Weights of a small mixture-of-experts language model, trained from scratch on English Wikipedia: vocabulary 4096.
Below are experts of layer 3 (counted from 0) of a mixture-of-experts language model. Rows are named router (the router's row for the expert), up (a neuron's input weights, with its number) and show model dimensions 0-95. Each number is 50 + 12 x the weight over its row's rms, rounded and kept within 0 to 99.
Before each expert's rows: a language model's description of what the expert responds to. This comes from a sample of Wikipedia text that the model never trained on.

# expert 34
What it handles: The bare space token before a day or year in dates, mostly after month names and commas, as in December 3, 1996, plus month names themselves.
router:43 51 61 72 28 57 45 73 56 44 31 62 51 58 46 27 56 31 33 50 47 39 69 41 52 23 36 47 39 57 49 43 40 33 30 37 44 51 44 43 28 21 60 46 48 67 56 28 57 42 74 54 34 45 62 40 51 54 59 54 44 60 44 52 57 47 43 57 69 48 45 39 39 76 46 48 53 35 37 41 52 63 50 54 44 63 69 59 55 61 45 48 43 76 47 53
up2:26 63 50 54 55 48 54 46 48 57 39 68 60 74 24 61 47 47 47 48 41 47 61 54 55 34 53 50 81 39 42 28 58 67 62 58 37 42 47 65 67 36 57 60 24 54 55 42 35 41 36 53 40 40 49 46 42 59 52 32 38 22 56 25 59 51 49 65 43 46 64 41 68 47 38 41 37 40 66 44 30 64 49 66 68 47 49 34 65 37 41 68 58 49 48 36
up3:30 47 53 30 29 50 57 52 43 50 63 44 49 48 45 58 24 32 49 47 43 49 42 38 69 81 58 51 45 44 67 62 42 52 64 47 45 52 55 41 37 57 37 47 35 55 38 68 59 43 56 59 67 65 63 52 69 40 47 63 59 60 67 40 62 61 30 43 62 41 52 59 23 34 72 68 53 75 63 59 44 27 46 32 66 56 24 55 49 24 62 54 16 59 44 44
up4:39 39 75 51 38 50 68 54 42 54 36 69 52 38 59 60 24 52 67 43 64 47 51 34 45 40 56 64 63 56 58 55 63 34 57 43 46 45 80 39 51 15 65 40 42 83 41 40 64 55 44 61 47 43 32 71 47 36 52 36 43 44 49 47 56 54 19 49 46 36 43 38 51 37 54 45 61 46 33 64 33 57 53 49 50 51 75 38 54 58 51 35 32 58 38 64
up5:48 49 41 35 83 49 56 60 47 42 51 46 39 43 52 60 71 46 35 45 65 80 56 70 33 47 52 51 51 36 51 59 55 67 45 78 29 40 68 34 38 46 52 58 52 48 62 30 45 60 26 57 35 62 61 57 46 47 41 52 48 55 57 49 59 63 67 56 39 41 53 58 36 59 60 32 35 53 69 58 68 31 47 58 63 66 63 59 52 54 58 37 61 56 56 51
up6:60 56 71 23 65 46 46 60 26 75 60 51 30 69 56 77 65 44 49 35 55 57 60 39 43 68 50 68 41 44 38 31 50 41 49 55 50 76 38 59 44 44 54 32 48 61 22 40 47 49 63 64 41 34 40 42 54 54 38 59 34 52 54 44 62 48 40 35 47 46 50 56 46 52 29 46 60 59 80 55 64 43 59 56 48 34 55 76 58 35 56 39 50 55 52 78
up7:43 41 52 48 52 56 40 71 30 40 41 33 46 56 50 56 37 65 66 74 80 54 54 47 63 61 51 39 64 36 35 65 54 54 41 32 53 60 49 41 62 46 40 39 41 45 33 36 58 45 72 43 45 65 59 35 56 51 53 68 55 47 43 51 54 42 29 65 26 67 55 68 63 52 50 51 62 30 54 51 47 36 51 40 53 63 33 49 32 35 21 65 50 45 52 31
up8:64 26 43 62 46 66 55 62 41 36 45 55 54 56 29 40 65 55 79 58 56 36 30 70 65 47 50 40 55 61 56 66 47 51 60 47 49 31 33 43 28 47 51 69 54 68 62 47 53 43 51 73 56 50 39 50 49 63 47 61 47 64 51 57 24 25 21 64 63 56 51 56 57 42 52 47 57 33 39 49 33 60 46 55 55 35 71 35 61 48 75 57 38 57 39 54
up9:49 41 57 47 42 61 54 49 21 53 53 37 56 59 37 39 48 48 47 63 63 24 50 59 47 47 32 44 59 57 29 39 61 37 35 55 61 63 48 65 56 70 71 55 73 40 50 42 49 32 61 45 66 32 52 33 50 29 43 46 54 41 44 45 67 50 44 32 68 68 48 70 48 43 71 48 11 56 63 45 49 51 77 63 32 50 40 65 43 44 73 38 47 39 71 51
up10:46 49 48 74 36 50 52 43 57 30 38 49 59 38 36 63 33 52 26 45 28 28 61 62 25 50 51 44 72 57 76 62 72 49 65 33 40 49 48 62 30 66 39 45 48 63 81 79 64 42 56 49 60 50 52 44 57 53 51 60 50 41 43 67 75 52 37 34 48 34 55 45 27 46 53 60 32 50 35 40 58 70 62 50 31 43 52 48 50 47 58 51 77 53 59 29
up11:61 46 61 51 26 44 33 49 53 63 33 45 65 47 63 55 46 48 40 57 43 55 47 45 51 53 72 85 57 53 50 43 45 58 53 57 32 67 34 57 37 57 47 55 10 28 48 69 73 39 44 66 23 62 45 40 39 58 54 45 65 51 59 47 65 65 50 50 36 47 39 60 49 66 37 56 45 53 46 68 72 66 56 47 60 61 58 57 38 24 59 67 39 51 61 61
up12:62 51 69 60 26 49 64 30 55 63 70 60 43 31 55 29 46 39 48 40 39 87 59 46 59 56 48 41 55 42 44 25 48 66 40 57 30 45 43 58 63 51 64 55 56 66 55 62 47 47 55 40 44 49 48 38 67 34 51 46 29 48 58 61 36 54 62 65 48 41 55 37 36 72 55 45 52 79 60 32 44 54 62 48 83 53 61 53 30 42 56 50 40 32 50 57
up13:63 43 43 15 65 50 35 49 69 58 60 71 46 54 75 36 60 56 56 31 71 42 61 52 57 62 77 47 29 50 32 54 54 53 74 48 36 40 63 52 40 39 53 28 64 51 76 33 23 56 46 61 52 48 58 54 55 59 61 46 66 41 64 52 44 50 39 60 52 64 49 49 61 45 40 59 37 53 48 61 59 43 53 54 67 52 60 43 45 48 59 51 37 44 43 40
up14:58 36 41 45 61 62 49 58 41 41 50 40 45 73 64 48 45 59 58 48 49 40 39 32 73 43 21 42 71 51 37 49 57 42 49 46 39 48 25 39 30 58 51 62 50 54 41 55 50 52 43 41 50 55 45 71 38 51 58 50 31 38 19 45 69 57 34 62 67 25 50 40 60 66 67 45 52 65 56 27 67 46 43 30 29 41 55 23 40 76 59 39 35 52 55 50
up15:53 43 61 78 39 56 53 54 40 58 53 53 38 55 57 64 71 54 50 49 59 65 28 19 38 44 67 40 57 55 60 61 50 49 57 35 37 39 60 61 47 40 56 55 55 58 59 30 48 46 65 46 38 48 60 57 50 43 72 34 42 50 29 22 42 55 40 55 33 41 41 35 46 59 41 74 57 69 65 55 66 63 26 59 45 60 40 67 49 39 50 35 59 53 43 57
up16:62 60 69 60 42 56 45 47 58 27 44 42 53 56 42 35 49 51 46 65 74 38 48 57 70 53 59 43 34 31 53 59 56 64 61 51 37 59 61 50 46 35 58 47 62 42 63 41 56 50 28 57 31 46 55 85 61 35 47 51 44 40 58 74 64 53 65 62 72 65 62 59 42 38 56 60 37 51 71 57 32 52 77 55 40 51 54 67 54 81 50 25 61 43 44 59
up17:46 45 69 77 42 45 72 45 38 42 52 55 38 67 66 60 38 46 57 61 51 58 72 14 59 29 65 67 38 70 79 49 34 72 40 49 57 56 45 63 40 51 76 64 59 50 42 61 65 50 73 44 47 44 49 43 42 52 51 46 42 80 52 51 53 42 26 54 33 46 61 27 49 36 46 54 70 35 30 54 66 45 25 47 32 38 42 34 58 48 57 51 50 48 57 55